{"num_hidden_layers": 8, "init_std_down": 0.0303, "max_grad_norm": 0.5, "decay_fraction": 0.788, "doc_mask": false, "max_steps": 9678}
Below are experts of layer 3 (counted from 0) of a mixture-of-experts language model. Rows are named router (the router's row for the expert), gate (a neuron's input weights, with its number), up (a neuron's input weights, with its number), down (a neuron's output weights, with its number) and show model dimensions 0-127. Each number is 200 + 30 x the weight over its row's rms, rounded and kept within 0 to 999.
Before each expert's rows: "comes before" lists some tokens at least twice as common just after its tokens as in all text; "mostly gets" lists some tokens that are sent to it at least half of the time. This comes from a sample of Wikipedia text that the model never trained on. Tokens count by the router's weight.

# expert 35
comes before: " to", " by", " in", " as", " on", " the"
mostly gets: "ated", " known", " such", "ted", " released", " used"
router,168,123,203,207,206,147,200,123,210,192,135,214,252,249,148,170,223,228,211,176,230,192,220,219,222,246,186,222,223,189,170,202,209,147,225,230,223,154,195,169,214,199,185,224,213,250,192,216,221,224,188,214,174,200,202,184,178,184,162,192,251,241,226,187,217,235,142,173,172,201,213,221,171,162,230,193,161,222,214,219,161,183,223,130,230,231,136,240,236,258,261,182,212,183,245,149,218,203,227,196,192,219,199,177,236,179,196,213,188,176,181,229,224,217,194,184,215,226,211,206,198,157,216,248,181,235,183,186
gate12,151,211,205,222,121,220,151,212,172,213,180,178,195,149,180,178,216,231,205,231,222,215,225,190,203,189,220,227,204,244,264,216,184,152,195,197,247,210,189,175,214,227,231,182,150,150,249,234,161,191,199,202,178,167,159,174,188,212,174,207,207,177,183,216,225,236,200,151,232,215,158,166,222,184,154,205,170,221,180,171,213,122,222,242,241,198,194,246,206,212,166,171,149,196,233,177,190,195,239,156,213,234,199,208,224,189,200,225,166,233,179,247,160,217,184,222,208,181,162,237,170,176,238,218,159,212,149,269
up12,180,219,200,159,218,224,181,190,218,223,222,190,176,204,169,185,186,201,234,220,207,206,169,211,127,201,179,187,178,161,113,185,213,236,203,170,187,158,229,160,215,207,185,250,180,257,192,189,222,178,237,195,254,213,233,189,200,195,235,165,157,234,225,154,186,230,194,252,183,173,186,159,277,181,204,206,171,202,235,165,175,224,187,161,163,176,211,142,202,203,204,241,241,190,235,244,200,205,186,247,222,211,194,181,214,142,154,167,226,239,165,166,216,247,158,153,242,182,188,168,187,163,234,196,239,210,217,224
down12,203,210,197,162,169,179,182,216,204,232,165,219,221,145,178,272,238,188,205,223,174,200,223,226,208,175,220,151,255,175,213,180,222,265,229,180,195,150,198,237,184,209,171,185,211,172,162,202,180,217,195,207,212,236,254,208,181,213,200,206,191,205,189,277,217,191,217,160,179,170,174,215,199,193,199,250,207,211,219,198,195,160,146,205,165,205,268,233,130,200,216,209,196,168,154,175,179,265,185,212,170,159,198,246,172,183,203,213,217,233,182,166,255,177,218,221,190,274,212,237,236,169,150,155,198,228,235,221
gate13,177,174,229,229,223,222,218,154,206,193,130,197,220,236,160,168,208,203,154,197,219,232,209,188,222,212,139,212,234,187,161,170,195,171,251,253,197,221,242,174,215,174,221,176,215,244,230,211,219,183,181,182,163,204,179,236,185,186,148,153,201,160,211,267,184,186,181,181,141,167,221,232,188,218,213,165,189,219,224,220,212,196,181,183,267,209,156,212,209,254,195,229,149,198,218,169,142,184,258,192,181,281,186,156,220,183,242,172,195,214,192,243,223,197,191,182,206,202,176,194,205,126,195,209,182,202,244,223
up13,174,151,235,202,208,246,214,194,164,194,113,241,210,241,185,214,188,225,190,163,210,198,227,210,213,264,172,244,229,196,171,188,194,157,199,224,177,219,248,207,234,202,261,197,207,245,208,169,231,204,199,208,147,218,160,230,185,172,200,174,191,201,205,223,205,212,187,197,192,225,140,277,139,238,173,154,180,238,223,216,188,208,149,181,213,244,155,193,210,196,188,167,166,173,218,168,195,220,238,201,225,250,224,177,235,198,217,205,205,212,186,239,208,127,269,227,208,233,163,191,201,189,157,221,161,233,196,196
down13,165,222,200,190,178,182,202,230,214,190,207,216,235,188,155,191,208,231,188,225,177,175,212,222,204,183,194,208,183,196,226,159,248,245,148,186,178,199,206,209,176,230,142,170,200,155,175,160,206,164,226,213,223,170,229,184,244,252,170,173,192,191,223,211,246,197,203,208,228,224,182,200,280,175,169,181,225,180,164,164,250,187,191,181,195,201,237,208,182,129,224,194,196,207,134,226,224,200,145,223,188,152,122,246,196,234,184,211,228,204,190,243,266,231,240,187,179,243,208,247,224,249,158,167,229,240,232,206

# expert 24
comes before: " |", ":", " –", " his", " be", ":00"
mostly gets: "After", " After", "During", " after", "Following", " During"
router,162,213,204,138,216,242,210,128,237,205,210,178,213,159,192,198,209,198,159,208,241,151,186,223,202,234,240,215,161,178,223,209,227,189,211,202,187,200,190,177,212,180,109,248,155,147,234,244,232,205,237,191,177,225,240,185,172,230,193,216,153,232,226,190,226,230,221,167,247,219,190,171,230,243,247,157,190,233,196,186,234,170,240,199,165,214,198,215,154,199,194,184,177,201,214,154,168,220,258,199,231,222,162,228,208,185,183,200,155,241,170,210,168,257,164,203,250,183,186,213,173,171,207,224,181,219,181,149
gate12,171,192,192,203,270,239,205,247,199,196,141,256,201,179,216,173,174,209,249,178,215,208,198,258,167,200,207,230,201,250,186,181,230,245,198,201,203,158,216,182,181,174,170,202,163,209,200,223,161,176,190,214,227,182,178,208,164,212,216,157,221,220,238,138,182,200,230,168,169,251,243,205,145,206,220,217,154,185,248,186,226,210,233,194,237,204,185,227,252,246,185,208,234,191,247,178,187,219,226,164,217,147,279,161,198,166,273,195,154,175,230,159,196,223,176,192,229,201,223,210,226,237,210,198,193,185,175,242
up12,241,253,168,188,220,223,211,200,145,194,230,249,198,203,234,181,190,212,239,179,213,223,193,146,206,251,218,194,167,181,209,170,198,214,196,130,179,189,165,210,214,181,232,233,219,104,213,270,231,218,209,128,145,200,184,225,230,234,245,197,190,156,237,203,176,157,261,181,199,190,228,196,208,195,242,176,201,173,236,205,153,191,193,226,240,185,237,205,208,180,146,154,203,208,223,218,229,212,200,200,173,191,210,258,179,240,229,198,211,176,180,215,190,178,207,215,200,197,274,223,201,200,139,187,195,185,244,203
down12,219,249,232,177,206,215,217,201,198,255,169,199,153,211,189,181,176,183,182,210,216,245,160,140,169,242,189,166,225,215,158,154,217,225,177,201,208,186,186,200,200,180,204,148,201,186,170,242,165,241,239,207,154,194,216,222,152,200,209,252,202,213,202,206,255,192,220,188,232,217,221,170,196,189,283,211,220,247,207,188,193,210,233,241,191,161,172,197,176,263,201,145,214,182,168,116,161,159,200,198,198,161,178,224,217,184,141,169,148,206,184,183,220,263,220,238,205,193,242,191,183,209,160,207,216,173,207,150
gate13,215,201,188,141,219,237,163,175,217,186,240,205,194,217,191,236,237,153,210,252,176,214,146,201,197,215,222,197,206,199,227,224,236,267,175,174,215,260,191,211,208,194,201,196,196,204,240,157,176,170,200,213,197,182,210,212,203,196,240,209,120,194,250,277,214,164,214,159,205,229,202,208,196,249,224,213,237,202,232,231,189,250,194,255,148,135,243,194,206,199,180,193,228,234,238,218,181,168,204,145,224,171,163,179,161,202,201,213,184,173,229,254,201,255,198,191,202,132,198,156,162,173,225,182,181,214,223,228
up13,201,136,221,170,145,235,190,175,214,215,181,184,161,170,152,168,177,183,281,245,226,224,150,168,202,227,204,211,168,197,175,165,274,216,171,215,240,188,165,229,199,174,212,204,204,181,250,255,180,236,229,170,165,239,139,198,190,172,215,236,139,164,218,197,223,208,193,170,186,206,236,221,209,251,223,170,226,204,256,201,157,234,211,219,167,156,207,168,238,208,154,185,168,172,192,161,204,208,200,182,196,225,188,191,193,156,214,227,203,202,218,258,237,189,231,200,172,203,226,203,205,173,226,205,243,259,219,206
down13,188,176,170,177,169,148,155,168,248,190,156,162,162,179,183,150,148,216,190,257,194,188,240,185,189,227,191,151,215,233,193,181,164,192,256,197,226,187,193,118,141,217,262,188,181,225,166,198,146,228,190,264,197,185,154,182,208,237,217,190,235,195,198,243,179,192,129,249,220,180,193,209,200,181,184,213,173,185,173,190,184,206,227,168,201,234,174,190,223,249,201,235,204,212,237,204,270,210,229,199,212,180,167,160,148,217,204,215,176,183,204,199,205,243,242,210,237,174,172,217,219,210,240,162,197,190,193,186

# expert 14
comes before: " the", " a", " to", " be", " been", " his"
mostly gets: " get", " When", " about", " without", " become", " find"
router,159,210,202,157,225,274,172,160,231,168,190,222,201,195,167,163,218,176,183,204,160,138,187,199,265,173,187,192,175,192,239,201,218,195,200,188,230,185,219,194,198,169,174,194,193,181,190,253,244,148,244,161,178,232,216,199,196,234,134,190,194,174,225,183,215,226,203,191,152,154,234,213,190,237,151,209,150,199,197,182,194,212,213,198,260,217,166,235,186,221,274,192,186,177,188,176,124,237,242,242,209,180,189,163,262,163,163,193,140,234,184,242,201,228,187,181,226,213,203,191,194,148,205,204,212,193,171,192
gate4,158,226,217,207,204,145,140,158,208,201,126,217,179,155,174,188,193,203,237,211,223,172,278,232,190,207,214,224,224,211,172,206,247,234,176,219,172,213,213,164,245,271,199,231,128,218,201,194,213,166,223,214,216,167,184,172,179,236,206,210,202,235,198,190,227,249,196,225,186,228,177,200,229,210,205,229,180,238,207,190,188,147,198,154,184,249,207,208,168,203,208,220,170,169,274,182,182,197,230,199,228,203,146,198,228,164,159,187,183,216,160,200,184,249,154,168,260,193,157,196,163,178,228,183,189,197,167,241
up4,176,167,205,199,166,263,213,224,147,214,241,166,233,186,191,226,198,221,194,242,196,239,163,231,226,154,205,208,167,218,188,214,189,187,201,181,242,212,178,188,171,185,198,194,197,189,242,251,200,210,148,222,180,208,169,223,209,229,216,158,218,268,163,208,182,255,191,154,236,244,223,221,153,183,232,152,182,198,189,144,150,150,180,170,160,211,152,267,208,226,230,191,203,234,200,193,244,159,242,157,243,214,240,215,170,177,197,236,229,242,183,207,183,199,231,244,215,220,202,250,242,179,188,238,176,212,189,232
down4,186,209,166,215,214,221,210,183,185,254,257,186,192,166,247,193,227,155,234,187,209,261,191,207,208,179,211,180,204,177,197,208,182,219,221,177,253,205,197,232,221,188,235,234,229,156,169,236,182,218,176,209,225,177,225,205,183,173,171,222,210,199,179,152,114,194,180,125,179,150,198,216,236,172,146,196,211,173,240,175,172,176,199,205,146,213,193,187,232,197,297,209,225,184,175,162,219,218,226,190,240,198,200,241,160,208,137,201,227,230,161,176,155,220,221,226,181,175,227,143,227,208,190,175,234,206,154,171
gate5,174,221,201,208,193,182,192,180,191,211,159,191,258,224,164,237,173,248,178,195,223,169,261,233,209,196,234,198,208,240,223,203,173,198,208,205,166,207,158,196,200,270,126,236,164,221,196,226,162,209,171,160,229,202,188,169,213,194,227,212,207,252,202,195,215,230,172,204,176,212,198,174,193,228,189,222,186,259,249,182,203,176,198,168,197,244,155,227,208,236,194,179,182,206,234,173,217,206,226,194,236,142,133,172,196,193,230,164,231,268,163,189,185,237,161,192,241,171,146,285,171,180,172,232,157,224,182,214
up5,249,192,176,245,228,194,227,197,173,158,212,211,250,213,176,175,189,193,164,169,174,201,211,142,251,205,178,250,229,190,217,158,173,204,199,182,165,192,152,265,186,208,153,194,215,176,227,237,214,229,174,142,190,222,221,187,220,166,179,218,191,164,167,215,177,144,196,219,156,130,181,235,159,180,179,213,237,225,173,235,243,233,212,217,246,228,200,193,185,191,176,173,163,211,163,184,172,242,223,170,188,133,153,165,216,269,181,195,193,229,250,227,195,195,199,213,166,196,154,220,246,222,153,201,209,188,216,192
down5,201,210,135,213,197,213,203,183,209,154,219,220,188,166,173,201,200,144,140,158,163,221,174,215,185,214,241,180,224,159,146,240,201,243,207,209,182,244,199,193,154,191,218,188,218,186,182,151,196,177,233,147,266,180,237,208,189,223,214,212,210,168,248,183,198,187,194,154,201,212,229,178,181,229,237,290,196,197,242,211,212,199,231,193,168,245,180,173,233,185,207,185,190,219,134,204,167,206,213,193,220,244,189,238,220,190,206,210,207,194,206,183,99,179,149,232,181,236,264,158,180,218,190,178,174,195,226,203